Weights of a small mixture-of-experts language model, trained from scratch on English Wikipedia.
Size: 12 layers, 20.4M parameters.
Experts: 24 experts in each of 6 layers, 160 GELU neurons an expert, 4 picks a token, a softmax router.
Training: a variant of Muon for the experts, 5378 steps.
Below are experts of layer 6 (counted from 0) of a mixture-of-experts language model. Rows are named router (the router's row for the expert), down (a neuron's output weights, with its number) and show model dimensions 64-127. Each number is 50 + 10 x the weight over its row's rms, rounded and kept within 0 to 99.
Before each expert's rows: "comes before" lists some tokens at least twice as common just after its tokens as in all text. This comes from a sample of Wikipedia text that the model never trained on. Tokens count by the router's weight.

# expert 10
comes before: "of ", "and ", "in ", "to ", "(", "for "
router:58 73 53 45 47 51 61 53 45 16 40 62 37 36 64 54 42 63 48 47 44 54 50 57 49 61 43 49 53 34 50 54 61 53 36 65 75 62 58 38 59 49 46 38 60 60 50 49 42 51 55 40 53 52 59 49 37 22 47 40 47 65 60 52
down0:42 56 67 47 41 51 60 74 42 40 48 39 60 70 56 35 44 51 42 60 44 40 44 42 43 51 39 69 48 57 47 55 35 51 67 64 33 43 57 40 59 50 36 59 36 68 60 50 66 51 55 56 59 38 57 60 30 63 40 60 43 32 37 47
down1:40 61 47 45 38 58 44 54 42 60 54 46 77 33 52 55 44 47 55 45 32 58 51 51 65 53 51 51 54 64 47 59 68 31 39 38 49 44 45 54 31 47 55 56 63 37 55 56 37 56 48 43 42 52 44 51 55 37 55 36 55 48 37 52
down2:40 41 49 41 60 64 56 54 51 46 62 31 36 40 52 48 41 72 63 62 58 53 52 42 55 73 57 49 42 58 43 56 73 42 57 50 50 32 68 39 40 31 49 51 61 55 49 57 49 46 50 51 58 55 71 39 38 63 48 37 52 68 39 53
down3:54 54 42 56 61 52 50 48 67 40 37 38 62 56 49 50 56 50 57 39 70 31 34 45 62 44 49 52 63 58 64 46 53 46 46 39 41 33 56 53 60 36 67 48 50 42 44 59 47 49 48 48 41 68 59 60 51 56 51 50 54 56 44 55
down4:57 38 42 44 69 50 59 50 33 61 55 37 50 47 43 57 60 55 64 44 46 49 54 46 59 41 35 62 61 40 47 61 56 37 39 49 52 50 48 50 57 37 46 29 57 57 52 56 45 46 53 35 52 49 46 46 45 39 59 42 55 47 57 56
down5:42 40 40 49 34 52 56 59 52 60 50 63 45 42 49 45 45 38 30 67 65 34 32 46 44 30 52 49 43 63 56 64 63 51 36 44 58 55 60 50 47 54 52 48 55 64 61 44 67 47 40 49 48 57 37 62 48 58 53 43 63 46 40 53
down6:52 74 64 56 48 41 27 53 68 71 37 54 55 41 42 35 51 46 55 31 43 39 52 53 32 46 40 32 27 44 47 55 56 33 62 56 51 38 56 58 59 64 56 48 58 53 58 71 27 63 36 49 51 46 59 46 44 49 50 66 51 52 58 66
down7:41 41 38 67 51 62 44 61 43 49 41 62 50 61 68 46 26 55 43 62 30 48 37 37 55 41 47 62 62 49 51 35 42 65 57 46 52 54 52 46 40 51 61 56 62 59 42 49 44 56 35 55 41 52 57 34 58 53 44 57 39 39 57 49
down8:62 56 43 41 54 57 58 53 29 44 26 43 21 29 51 70 57 49 52 58 42 62 56 56 44 64 48 41 62 37 43 57 47 51 45 70 51 52 59 55 47 47 49 69 57 64 58 45 54 31 41 58 38 34 62 36 49 71 51 64 47 40 46 64
down9:57 38 43 49 44 42 55 65 61 72 48 49 60 52 49 42 59 48 61 37 49 37 62 52 43 41 28 64 50 54 58 47 46 49 34 44 45 61 31 52 64 51 44 55 60 60 26 65 51 66 51 51 54 56 50 48 51 42 30 50 42 63 26 46
down10:68 51 58 40 53 41 69 40 60 50 45 58 74 57 40 53 60 60 45 38 50 44 31 71 54 48 37 45 30 47 59 49 52 34 57 52 54 38 47 44 50 57 27 58 60 54 42 42 62 43 54 48 70 48 50 40 46 39 55 66 50 47 54 35
down11:49 52 50 61 47 43 46 53 35 47 46 50 49 52 45 73 25 47 51 44 51 58 35 48 58 52 65 36 58 54 55 43 46 38 68 51 45 43 61 61 38 55 48 67 47 33 58 46 25 65 53 42 45 59 43 56 57 52 36 61 49 58 61 54
down12:60 46 40 55 68 45 45 50 50 49 47 51 64 41 35 61 45 61 60 40 42 45 55 65 47 48 39 58 36 37 51 54 57 58 48 69 37 37 44 38 52 63 64 58 45 42 57 38 57 67 48 27 60 51 74 35 41 51 67 43 50 40 52 50
down13:23 37 59 53 52 47 68 43 50 72 39 40 55 64 51 51 61 48 54 59 66 45 48 53 47 51 55 52 37 49 67 51 48 28 65 53 56 55 48 64 29 44 55 51 46 39 51 57 36 52 40 43 47 43 50 68 40 55 47 51 45 53 52 42
down14:35 50 54 42 45 51 41 46 39 23 36 52 47 34 59 44 54 42 45 61 49 58 40 48 49 40 36 29 36 44 61 56 41 52 30 62 58 52 42 30 39 62 54 53 49 36 40 58 53 55 63 45 55 44 60 53 53 44 49 44 51 54 69 61
down15:51 43 52 48 52 62 45 64 55 46 37 44 66 38 64 60 52 37 43 48 47 50 41 46 50 38 42 45 65 47 58 47 46 54 38 56 47 65 42 57 63 48 30 31 52 54 49 74 59 51 49 47 47 52 41 54 52 65 36 50 56 37 39 41
down16:39 39 70 48 53 39 51 44 37 44 48 37 66 59 41 36 46 64 66 50 62 48 48 71 57 51 68 38 61 49 49 53 47 51 52 40 56 35 62 47 41 38 56 44 55 72 69 43 43 68 63 43 34 54 35 48 51 47 40 46 55 62 36 59
down17:50 27 52 46 52 36 42 29 50 50 47 58 62 51 48 58 51 54 49 66 66 62 53 51 62 60 53 56 39 63 34 43 51 53 57 41 57 53 43 29 43 44 63 50 44 44 60 38 44 43 54 47 53 51 64 48 55 60 47 35 34 43 40 66
down18:50 37 43 63 43 45 33 40 54 53 46 41 48 64 58 74 45 48 43 61 54 74 45 37 68 48 39 56 37 38 62 52 43 42 59 44 55 43 45 50 60 63 44 58 39 57 74 60 41 38 49 48 63 40 63 42 57 43 57 42 49 42 61 48
down19:46 47 60 44 24 49 53 50 52 47 55 47 46 53 51 62 39 56 57 33 34 62 51 47 61 58 42 62 55 65 34 46 46 75 46 52 57 81 42 53 50 47 52 63 59 45 37 58 38 50 50 46 51 47 48 63 47 28 61 42 47 46 41 40
down20:58 35 55 69 50 63 52 41 53 55 58 61 51 58 50 38 34 49 34 33 49 37 36 45 47 53 59 49 54 50 42 62 41 56 59 64 36 74 43 61 71 30 67 42 56 56 34 61 52 59 47 67 56 50 32 51 48 43 42 52 42 47 56 37
down21:55 53 42 62 38 51 53 44 50 39 51 29 47 45 50 54 44 46 35 48 50 69 58 36 42 57 38 41 51 45 38 59 45 49 38 49 54 61 52 60 69 46 42 55 55 34 41 63 33 45 60 48 69 49 45 57 47 36 50 53 46 43 56 61
down22:50 26 47 69 53 70 64 56 60 38 49 49 64 53 58 55 51 53 50 41 69 40 61 38 44 36 62 47 50 49 58 70 46 57 58 58 47 50 54 42 58 55 60 51 48 45 38 35 54 76 54 47 52 50 40 55 36 48 48 44 50 53 49 52
down23:66 48 38 56 54 59 55 56 52 37 48 37 46 54 41 37 51 45 68 76 60 44 43 59 65 49 29 59 45 58 49 48 51 55 39 36 58 51 55 50 40 53 58 49 39 62 55 32 58 61 74 62 56 43 39 66 47 50 39 49 26 35 49 33
down24:63 45 57 53 63 46 42 35 46 44 54 48 39 36 32 56 54 43 43 51 54 66 65 39 58 46 51 52 36 55 55 35 51 42 64 38 41 58 53 49 36 45 69 39 44 42 63 51 78 41 47 57 50 60 49 56 42 43 43 51 59 60 44 20
down25:52 46 48 33 62 65 41 32 38 59 54 61 44 46 66 63 60 51 48 36 56 56 48 42 67 41 47 67 33 62 41 50 68 53 54 51 48 56 32 59 47 44 50 58 34 41 56 51 52 53 30 54 54 40 62 42 58 45 43 41 42 54 39 51
down26:50 60 44 51 43 58 59 37 36 42 45 60 53 68 52 51 42 50 56 60 45 53 48 47 37 53 33 73 41 40 57 41 44 69 46 68 50 43 34 47 50 37 69 57 42 32 43 49 44 68 63 47 42 42 61 68 57 39 59 57 63 51 42 42
down27:44 48 52 49 59 40 59 27 49 63 43 43 55 55 41 58 47 52 49 50 57 52 55 35 38 46 47 49 31 68 49 52 58 71 47 54 73 63 41 63 41 55 67 50 54 53 46 52 44 61 45 48 49 45 53 54 59 68 50 52 52 66 57 68
down28:44 49 52 58 47 47 51 50 45 62 61 38 45 54 46 57 48 47 52 54 47 49 50 48 51 54 53 50 47 47 56 46 64 63 67 65 48 39 62 46 58 60 55 37 52 34 53 41 52 54 39 41 42 53 41 47 44 57 52 42 39 60 34 31
down29:39 51 43 47 53 43 38 39 61 53 24 58 65 66 74 44 49 53 44 54 52 35 48 58 45 41 47 60 38 56 54 56 41 54 27 66 45 71 39 63 60 57 59 50 26 45 49 49 50 65 60 44 51 34 45 44 45 81 42 50 58 57 54 48
down30:46 56 37 49 42 45 47 65 54 53 57 49 59 45 54 52 56 54 44 66 39 55 51 46 68 57 45 44 58 45 44 46 71 47 48 29 46 41 69 57 45 50 56 52 38 69 46 47 57 64 48 38 51 50 43 44 46 58 53 53 43 53 41 37
down31:53 40 71 65 63 58 36 56 51 54 40 64 46 58 34 46 61 49 31 47 29 45 58 56 39 56 60 38 46 46 45 40 49 60 61 47 46 50 42 39 57 53 44 43 56 57 39 49 61 57 63 52 44 69 54 68 47 41 52 51 67 65 58 48
down32:43 48 39 56 55 41 56 51 47 56 46 67 64 40 43 61 51 50 54 63 58 63 42 42 49 51 59 43 55 39 48 64 51 44 57 55 56 59 51 52 49 36 31 53 54 48 73 52 43 60 40 33 38 45 50 48 32 48 59 66 55 51 46 54
down33:52 61 57 44 48 46 47 51 68 40 54 57 39 50 45 54 51 45 52 49 47 48 43 40 53 53 71 53 62 47 45 49 50 49 71 35 34 54 60 48 55 63 42 57 32 45 57 51 58 42 53 37 43 41 47 35 27 49 49 61 62 28 54 43
down34:58 47 62 57 45 64 49 55 50 58 45 68 54 44 37 55 50 61 41 60 48 42 55 45 60 40 57 69 50 52 30 50 35 62 52 55 55 56 39 42 22 49 38 45 51 41 56 53 52 65 45 48 54 54 44 40 59 49 65 28 46 66 78 50

# expert 14
comes before: ", ", ": ", ". ", ".", "ing ", "ed "
router:58 44 48 60 33 32 50 31 60 43 54 35 41 58 60 49 49 59 56 42 49 60 48 47 47 51 54 50 55 52 56 62 54 50 44 63 47 49 51 46 53 36 29 39 46 55 53 51 41 38 43 55 37 51 43 51 41 39 46 48 62 50 56 53
down15:46 48 44 60 42 50 52 36 44 75 57 51 51 38 29 61 61 52 35 50 57 66 46 38 35 51 51 42 60 55 41 30 38 65 54 57 41 43 56 56 39 45 57 47 37 60 26 56 68 40 40 43 50 53 19 39 45 66 44 43 53 46 59 55
down16:54 50 72 46 50 53 60 38 60 51 44 75 58 55 63 43 61 27 49 61 55 43 38 54 30 51 52 56 44 49 63 60 47 44 38 34 64 50 43 47 39 55 33 57 52 63 52 44 34 42 60 40 45 53 40 48 59 65 54 55 39 45 48 48
down17:50 37 48 63 45 49 41 44 44 31 60 41 21 44 52 75 62 54 36 47 58 54 65 52 64 50 28 53 53 51 48 47 44 52 45 33 37 43 48 58 51 62 42 56 56 61 58 50 63 42 59 44 51 54 62 36 47 45 47 62 50 41 20 60
down18:47 54 43 39 50 36 42 44 38 43 67 33 49 45 78 57 59 66 46 59 51 54 48 49 61 32 69 56 44 34 48 55 30 63 45 45 54 54 29 50 45 32 44 50 51 63 45 46 57 46 44 64 58 50 55 54 44 51 60 58 49 53 54 48
down19:61 69 61 52 39 52 51 42 22 46 43 54 51 70 43 52 50 48 42 69 47 57 45 49 66 59 39 43 63 44 37 47 42 52 57 43 53 47 73 58 41 66 54 55 55 52 48 49 49 44 51 48 50 53 62 44 69 51 55 65 58 50 46 63
down20:57 45 48 63 61 61 49 60 46 38 50 61 59 68 45 51 56 49 58 28 42 52 49 63 45 39 43 39 40 41 59 44 51 45 49 44 30 56 49 46 50 57 53 55 41 49 51 53 32 56 68 56 74 50 55 68 39 48 43 61 64 29 37 47
down21:47 50 35 50 34 53 41 52 40 41 47 55 53 34 44 38 45 61 33 48 51 56 71 58 57 58 59 66 42 42 51 52 43 52 59 52 48 41 39 42 43 49 45 43 51 26 59 53 35 58 57 58 50 47 48 55 63 47 54 36 39 65 60 52
down22:39 40 55 47 59 28 60 52 52 53 48 39 53 46 59 43 40 45 57 52 53 62 45 45 54 62 50 40 62 36 60 57 51 51 53 46 49 42 45 36 38 45 51 45 60 63 57 53 38 55 51 47 41 43 57 52 68 50 49 42 63 33 45 60
down23:53 63 59 67 54 53 60 56 27 58 56 53 55 58 53 46 57 38 72 44 34 56 55 63 50 44 48 40 54 45 44 55 56 34 51 40 42 58 52 45 37 34 46 56 53 45 64 48 39 58 58 43 49 44 61 54 27 38 60 56 51 42 46 68
down24:55 48 66 48 57 67 54 54 45 53 50 35 67 44 55 47 50 38 64 46 39 54 41 59 63 51 40 49 45 58 49 27 34 66 63 56 59 57 27 52 61 55 53 48 51 64 60 53 55 40 50 56 51 45 46 55 49 46 39 56 55 53 37 34
down25:43 68 44 56 48 55 32 48 67 52 49 61 66 57 52 54 49 64 37 39 52 59 55 53 60 47 54 62 57 55 61 58 67 43 55 59 50 39 51 54 67 56 48 46 44 26 50 62 48 64 48 39 62 35 55 54 68 64 57 39 38 54 59 48
down26:54 53 31 54 45 51 54 58 32 52 34 37 58 41 54 42 53 60 42 45 45 48 55 45 63 50 41 35 42 52 60 55 59 69 39 58 37 42 45 56 55 57 69 64 46 58 51 71 53 59 44 65 53 36 31 49 39 68 56 35 33 49 57 47
down27:66 56 38 53 60 35 66 49 50 48 42 50 34 60 44 53 46 46 76 41 66 62 58 47 49 41 36 58 49 47 30 42 50 46 37 66 71 54 60 44 53 60 43 50 50 36 57 36 65 25 33 63 63 51 55 43 54 52 44 66 53 41 43 62
down28:48 59 37 40 48 56 63 49 59 57 53 39 41 59 45 53 61 46 46 44 63 47 40 49 54 48 45 42 45 53 48 65 56 60 36 50 44 50 56 54 69 52 52 51 50 48 63 55 48 48 29 58 60 52 73 42 38 57 49 73 38 27 53 52
down29:61 49 38 45 39 55 41 63 54 56 44 38 38 29 59 35 52 56 60 44 60 66 57 76 66 50 50 55 47 62 51 36 32 46 40 68 61 47 47 49 50 51 39 58 38 52 61 56 57 57 57 49 67 40 38 55 50 46 64 53 76 55 56 45
down30:46 29 32 60 46 66 47 31 43 34 44 51 42 39 37 56 49 54 64 57 46 48 42 49 59 56 46 42 47 53 53 40 47 38 41 48 58 43 52 71 43 58 52 54 66 44 45 58 48 52 39 18 40 62 54 47 50 41 49 48 50 39 52 32
down31:38 45 63 53 62 44 43 41 50 39 57 48 70 48 64 66 50 72 54 48 41 49 43 29 55 56 59 54 57 50 61 56 49 33 41 62 57 59 64 46 36 57 72 49 56 54 61 63 47 42 43 45 58 64 49 51 69 62 41 55 48 50 46 52
down32:49 38 53 53 63 37 64 57 53 58 56 37 42 52 51 47 56 63 47 51 51 46 50 56 52 72 59 66 54 30 53 52 64 55 34 56 49 38 42 39 49 25 42 55 67 42 51 55 40 51 57 36 59 51 56 51 47 36 58 40 58 41 57 65
down33:57 48 54 46 61 61 56 34 48 62 45 68 40 34 51 54 51 33 52 68 35 51 42 51 59 61 51 56 55 46 49 34 39 48 67 66 48 46 61 53 42 59 57 52 41 38 53 55 45 48 49 67 48 34 48 66 46 60 38 44 38 52 46 33
down34:48 36 55 67 49 48 41 60 71 66 41 73 38 49 69 69 56 52 62 39 52 40 64 39 61 46 55 56 49 41 56 57 39 26 40 37 49 56 56 58 57 48 41 45 47 48 51 48 50 42 62 50 40 49 38 60 49 49 36 46 50 41 49 47
down35:65 42 66 56 43 55 36 63 24 57 31 42 53 59 49 69 50 42 49 51 44 47 33 58 44 28 53 58 37 61 40 55 32 34 54 49 49 51 65 32 52 36 54 49 69 31 49 40 56 38 58 42 64 61 46 43 52 53 48 48 53 42 39 51
down36:68 53 61 50 56 50 39 51 54 50 53 60 63 69 54 55 36 52 62 65 34 65 58 39 55 39 54 40 43 63 59 45 55 46 48 54 57 45 38 70 40 69 48 50 54 48 55 50 50 49 42 52 45 52 61 59 50 41 66 45 63 33 57 43
down37:47 46 50 52 36 42 64 41 52 56 53 41 49 52 48 47 57 48 50 63 36 44 39 60 50 49 44 39 50 36 54 55 60 47 43 44 58 61 39 44 60 50 38 56 57 57 55 41 37 62 39 32 43 54 70 35 43 71 63 47 50 58 49 54
down38:53 30 52 55 45 58 53 57 40 42 28 58 43 60 34 59 46 54 48 50 35 57 58 35 43 48 65 52 71 54 28 39 50 39 52 49 47 49 14 62 43 39 49 58 68 59 43 41 63 36 52 48 62 50 56 54 55 64 54 57 66 56 55 47
down39:37 41 54 48 50 37 51 64 55 41 35 45 54 32 46 47 40 53 67 59 36 52 57 58 51 69 49 49 71 54 34 61 44 63 64 56 56 39 46 53 63 50 43 35 40 57 40 53 50 46 57 53 54 45 45 43 56 48 44 54 41 41 32 39
down40:54 40 51 52 43 47 45 38 24 46 49 41 69 32 37 48 31 60 38 38 44 40 43 60 53 40 39 55 53 35 62 39 45 46 53 45 60 42 43 46 47 37 63 66 45 38 41 67 65 53 35 54 50 50 60 40 49 62 41 56 67 39 59 42
down41:29 42 43 65 49 58 61 46 62 52 35 59 44 59 68 42 54 34 37 41 51 49 55 62 57 55 53 44 33 39 56 42 59 61 47 67 55 46 57 46 53 55 48 53 49 56 72 47 42 33 54 41 42 51 54 39 57 51 50 46 34 47 54 64
down42:53 53 56 42 50 41 52 56 51 67 56 54 65 46 49 53 42 66 33 47 39 53 41 66 52 66 50 67 33 60 37 49 25 41 42 57 48 43 47 51 43 34 34 49 39 43 54 57 50 61 30 48 49 50 55 59 47 46 61 41 50 30 57 54
down43:35 50 50 52 49 33 50 56 43 48 41 70 42 51 59 68 54 43 38 46 51 38 59 47 46 43 41 56 47 50 54 50 62 56 44 36 36 59 50 47 62 57 33 53 60 71 50 24 58 59 57 51 30 64 56 39 41 68 65 46 32 43 39 53
down44:41 42 51 36 61 43 62 37 44 49 39 29 53 48 49 59 46 66 45 51 47 58 50 46 50 38 54 55 47 50 44 49 64 52 63 54 43 74 53 55 58 43 61 37 50 69 37 36 48 46 62 54 34 52 56 40 68 51 63 65 54 42 63 43
down45:47 64 57 52 61 61 64 59 52 54 45 46 58 54 44 47 67 34 41 60 60 59 53 40 45 48 26 36 58 58 46 66 56 58 60 51 60 68 37 58 55 53 46 47 52 57 29 69 54 57 46 44 53 47 65 54 52 63 50 37 36 42 54 24
down46:34 57 52 47 61 52 55 68 48 54 54 71 40 59 55 56 52 57 49 63 44 43 46 35 43 52 32 31 52 44 49 33 53 53 52 67 46 59 51 49 57 41 60 66 31 51 50 47 59 56 39 35 62 69 47 50 59 37 47 55 49 65 63 54
down47:55 52 54 30 55 62 36 53 73 55 55 41 36 59 69 51 46 54 44 42 53 50 49 74 53 36 61 56 44 46 64 63 38 46 47 68 53 50 46 51 79 48 33 62 48 42 47 50 38 76 52 55 43 42 44 60 40 41 58 45 48 52 47 45
down48:66 56 60 43 68 50 31 64 44 59 53 38 59 57 49 62 52 47 56 65 71 57 52 31 59 56 54 46 50 47 45 33 55 50 46 46 44 34 42 52 46 44 38 49 63 72 54 39 66 57 38 70 53 41 39 52 58 44 52 57 52 61 50 55
down49:48 52 47 52 55 56 57 50 59 64 50 43 47 52 42 52 41 71 57 34 53 66 58 42 48 37 56 42 43 48 42 51 36 56 50 58 46 47 64 53 48 43 50 53 49 65 40 54 56 54 41 41 19 47 29 53 50 59 46 58 48 44 42 46

# expert 11
comes before: "of ", "in ", "and ", "to ", "for ", "from "
router:53 68 60 49 54 54 53 47 40 25 44 50 48 22 51 64 52 76 50 48 37 50 57 48 51 58 48 41 57 49 53 49 47 56 46 53 74 54 58 37 63 28 47 44 49 47 62 47 19 41 35 44 43 53 50 61 38 44 70 49 54 60 55 71
down0:51 53 48 40 45 32 42 51 44 41 36 36 70 50 40 40 45 45 59 38 52 65 43 33 46 48 45 54 62 47 47 23 48 80 48 55 53 58 49 55 51 42 56 47 55 50 52 58 33 45 56 50 61 63 58 32 63 38 50 52 48 44 46 66
down1:39 44 60 51 60 63 55 44 54 35 54 46 47 41 54 50 52 59 58 65 57 27 63 47 49 44 40 44 46 49 51 23 56 45 58 42 40 45 49 44 39 60 34 51 60 62 70 65 36 57 61 50 50 50 57 44 55 35 54 65 62 50 50 53
down2:58 37 58 31 45 72 57 56 45 43 45 41 48 67 61 51 56 40 55 57 37 47 33 39 58 49 42 62 41 53 50 38 46 59 43 40 45 62 57 55 58 35 50 55 48 31 57 33 51 49 47 40 67 40 58 60 47 68 29 50 52 53 66 48
down3:53 47 37 53 46 46 67 44 38 46 62 60 38 55 49 54 49 82 61 61 55 32 70 45 65 71 36 57 52 55 42 46 57 53 39 35 55 44 56 58 45 36 62 52 48 43 39 43 38 40 50 32 62 53 61 55 45 43 51 53 48 50 40 48
down4:50 62 58 56 63 62 57 47 58 45 48 60 52 60 46 52 54 44 46 55 51 62 59 44 48 52 61 58 63 43 35 42 49 61 72 65 56 49 49 39 54 52 44 47 48 70 55 37 36 56 52 36 39 43 64 45 50 39 48 66 49 38 44 57
down5:49 43 44 66 49 52 53 49 53 48 47 44 44 44 39 59 39 62 54 52 62 46 46 42 35 56 32 57 49 47 64 60 47 57 60 27 56 40 54 52 38 57 36 43 61 47 40 46 37 59 67 53 59 57 56 29 61 44 51 41 46 55 35 58
down6:75 47 61 48 62 47 54 44 42 61 55 43 52 72 36 53 50 65 55 58 47 56 53 53 49 65 62 29 62 58 66 40 60 55 42 47 46 40 60 46 38 64 45 39 64 63 48 49 49 48 71 44 45 45 45 55 57 35 29 41 40 35 48 59
down7:62 54 64 45 55 28 50 61 42 56 39 46 52 49 51 43 39 33 59 58 44 44 26 49 46 59 71 49 51 42 61 40 60 44 38 71 55 34 50 69 41 48 60 48 79 62 58 71 50 51 54 51 41 46 52 36 49 57 56 59 41 51 31 38
down8:66 62 63 52 45 49 57 52 35 49 36 55 39 48 59 42 44 47 58 39 46 32 60 55 50 47 59 60 39 42 57 46 53 30 60 50 35 60 67 48 50 57 52 61 51 51 51 45 48 51 49 55 39 51 56 49 52 29 42 61 69 45 52 46
down9:51 51 47 36 50 52 56 72 37 61 56 20 48 44 45 66 57 51 51 33 65 33 47 51 44 54 41 37 41 43 61 45 48 63 61 51 63 71 51 31 38 48 51 56 65 57 40 57 64 62 48 55 52 46 44 41 54 66 38 52 62 61 57 51
down10:48 72 51 42 42 60 57 58 42 56 47 46 61 61 53 56 44 49 60 36 50 37 50 58 37 56 37 46 35 54 43 39 61 46 54 63 51 51 39 44 46 48 39 45 44 59 40 62 38 69 50 35 52 44 37 53 42 59 52 62 66 61 56 51
down11:50 74 42 56 43 42 50 48 53 42 53 57 48 66 40 54 52 53 38 35 35 73 55 50 28 44 56 44 58 57 26 47 46 42 68 54 37 60 41 67 52 62 53 41 41 69 49 54 71 36 53 63 55 45 65 45 60 60 66 54 49 44 38 46
down12:51 60 53 43 64 63 48 44 31 59 55 50 68 58 53 61 49 47 66 56 52 62 42 46 66 40 39 44 44 75 32 65 59 37 47 41 51 47 42 46 29 40 51 43 48 49 47 52 48 45 56 53 44 46 55 59 42 47 69 46 48 66 49 56
down13:45 35 33 63 46 64 40 46 55 69 38 58 48 56 54 56 46 43 66 62 42 61 56 61 47 63 42 55 47 33 60 56 47 50 51 40 41 60 60 47 58 37 63 54 56 39 59 45 38 69 47 44 37 46 35 38 49 54 50 33 35 33 48 35
down14:35 61 46 48 45 49 23 53 59 44 37 41 53 41 48 58 59 42 21 54 43 49 53 61 49 55 40 41 49 41 66 45 48 63 32 59 65 58 46 65 43 61 42 59 47 57 43 63 58 67 63 36 32 57 50 31 44 44 68 37 40 52 43 49
down15:27 57 55 51 46 52 46 58 46 53 64 51 23 63 57 53 54 56 53 59 16 24 50 63 29 69 34 40 46 41 48 50 63 48 40 43 36 38 48 51 46 50 61 54 47 55 63 48 58 62 63 49 53 42 49 43 50 49 50 69 46 43 43 58
down16:36 53 47 68 63 69 63 54 42 49 51 65 55 64 59 58 47 35 48 62 54 44 36 49 59 18 53 52 53 55 49 36 58 30 53 42 71 48 43 43 58 50 56 43 62 46 39 52 42 57 54 62 44 48 36 59 49 40 47 29 65 52 33 49
down17:48 51 47 52 40 70 54 55 56 53 69 51 46 60 43 51 36 22 39 55 65 69 62 53 52 41 48 51 41 58 43 55 52 50 51 39 39 42 54 49 61 47 45 58 47 60 42 47 52 55 62 55 56 55 34 47 57 47 50 39 47 58 35 68
down18:37 57 47 47 42 46 49 55 68 56 51 59 32 54 40 39 53 53 47 42 50 59 54 44 43 60 52 39 73 55 45 40 47 42 53 45 48 56 41 38 62 56 44 53 36 39 35 42 66 48 74 29 31 52 72 46 43 57 56 61 54 49 42 47
down19:48 64 54 40 54 54 66 62 63 46 41 56 57 54 46 38 54 64 48 27 51 62 32 45 45 59 36 36 70 67 55 46 41 43 49 66 48 52 45 46 56 65 54 35 59 54 22 66 47 60 47 43 69 49 50 62 45 54 48 41 62 37 43 51
down20:34 54 53 49 62 50 53 62 50 32 59 43 59 62 59 43 57 53 47 61 39 63 34 49 70 42 45 59 69 47 47 57 61 65 65 45 48 35 47 39 43 47 48 52 78 67 46 52 47 31 55 56 64 58 49 52 44 44 53 57 43 61 59 61
down21:45 51 52 46 27 48 43 63 53 58 60 40 39 45 49 37 48 43 52 63 40 53 42 52 47 60 27 55 49 49 37 40 44 54 59 41 53 46 39 69 65 39 40 47 48 59 41 49 67 54 39 56 69 32 37 54 63 50 50 43 45 66 42 43
down22:41 47 37 54 44 38 49 45 49 58 51 67 57 61 53 53 44 43 52 66 63 51 51 58 38 39 36 33 68 48 38 74 40 52 44 51 57 40 68 58 39 51 67 50 27 38 63 55 50 56 49 69 42 47 42 66 45 41 50 59 46 48 51 40
down23:48 38 29 48 44 43 40 20 55 67 62 37 45 46 35 48 53 36 72 56 69 39 54 40 56 53 57 61 46 69 58 58 48 54 52 29 52 43 39 63 38 72 54 51 56 36 46 53 59 62 53 55 51 36 47 49 61 49 52 43 38 43 69 70
down24:61 60 49 55 37 61 53 57 36 51 60 46 43 46 73 50 36 49 66 65 36 62 35 44 49 57 55 47 46 40 44 20 45 48 57 68 62 51 48 51 67 50 33 40 58 63 56 47 24 58 57 58 44 49 55 44 65 54 53 47 41 59 34 50
down25:52 36 47 50 51 46 59 47 59 51 58 44 52 45 56 52 59 69 56 48 66 39 49 59 55 57 45 44 55 58 70 61 50 57 47 38 49 59 44 51 51 31 53 55 56 55 55 37 44 47 43 56 41 56 34 52 58 39 79 37 42 59 30 56
down26:44 50 62 49 53 38 36 65 39 63 47 54 54 42 78 67 56 24 45 47 61 64 41 52 41 48 48 52 45 38 65 29 44 53 64 33 47 54 58 45 56 52 32 52 36 31 50 57 66 75 41 56 57 52 33 55 63 43 78 46 51 43 48 43
down27:47 35 42 54 36 50 38 62 45 49 66 38 40 40 30 54 46 50 58 56 51 41 64 49 47 52 55 54 55 54 56 54 41 54 49 67 43 51 55 46 52 52 70 35 55 42 74 51 34 56 53 56 58 45 54 53 55 81 49 58 38 62 57 40
down28:45 43 55 62 67 52 59 55 47 32 47 70 58 49 44 53 58 46 73 41 49 74 59 37 62 33 44 53 53 60 45 48 52 36 33 66 40 61 45 55 53 61 51 56 39 49 52 41 46 37 56 45 53 65 57 66 51 42 60 45 56 37 47 36
down29:61 37 56 50 41 38 57 54 54 49 48 54 64 51 51 34 61 55 59 31 58 56 62 46 53 47 41 30 36 56 36 54 44 56 58 40 40 47 36 69 47 64 39 56 41 46 45 38 64 31 55 66 48 40 57 46 45 41 37 52 46 28 46 42
down30:62 50 43 47 39 65 56 50 53 46 57 57 52 55 51 29 46 37 42 57 41 44 34 62 53 45 69 32 49 48 49 64 50 45 79 43 56 65 43 37 34 49 46 71 52 44 53 49 40 54 51 45 63 58 49 27 50 39 48 54 59 59 73 56
down31:58 53 54 52 30 53 36 38 44 37 21 51 50 34 37 30 44 44 53 53 60 50 34 39 46 59 46 51 35 43 54 63 41 39 54 46 51 65 46 64 65 54 52 45 46 47 62 57 77 62 61 55 56 57 61 47 61 50 40 56 53 42 56 47
down32:41 63 55 68 69 62 57 54 44 56 56 47 53 58 39 71 61 35 43 38 59 56 45 36 35 59 45 51 48 56 62 50 44 41 45 53 53 47 34 39 40 49 47 43 60 45 66 56 54 43 43 52 56 59 44 51 49 55 70 43 72 54 57 36
down33:38 61 61 27 33 60 49 38 70 38 59 58 40 59 55 62 64 54 58 54 46 51 51 52 71 55 49 37 48 39 47 62 53 33 43 44 50 56 41 49 32 44 53 50 48 54 58 33 35 37 57 32 57 43 56 59 43 47 56 42 45 52 36 50
down34:45 44 56 20 61 47 44 55 60 38 51 43 68 66 69 68 44 46 36 48 55 37 70 44 57 49 56 62 59 34 57 52 63 64 60 40 74 48 66 60 50 38 45 63 62 54 47 47 54 52 43 27 59 68 65 58 32 38 48 46 38 29 58 51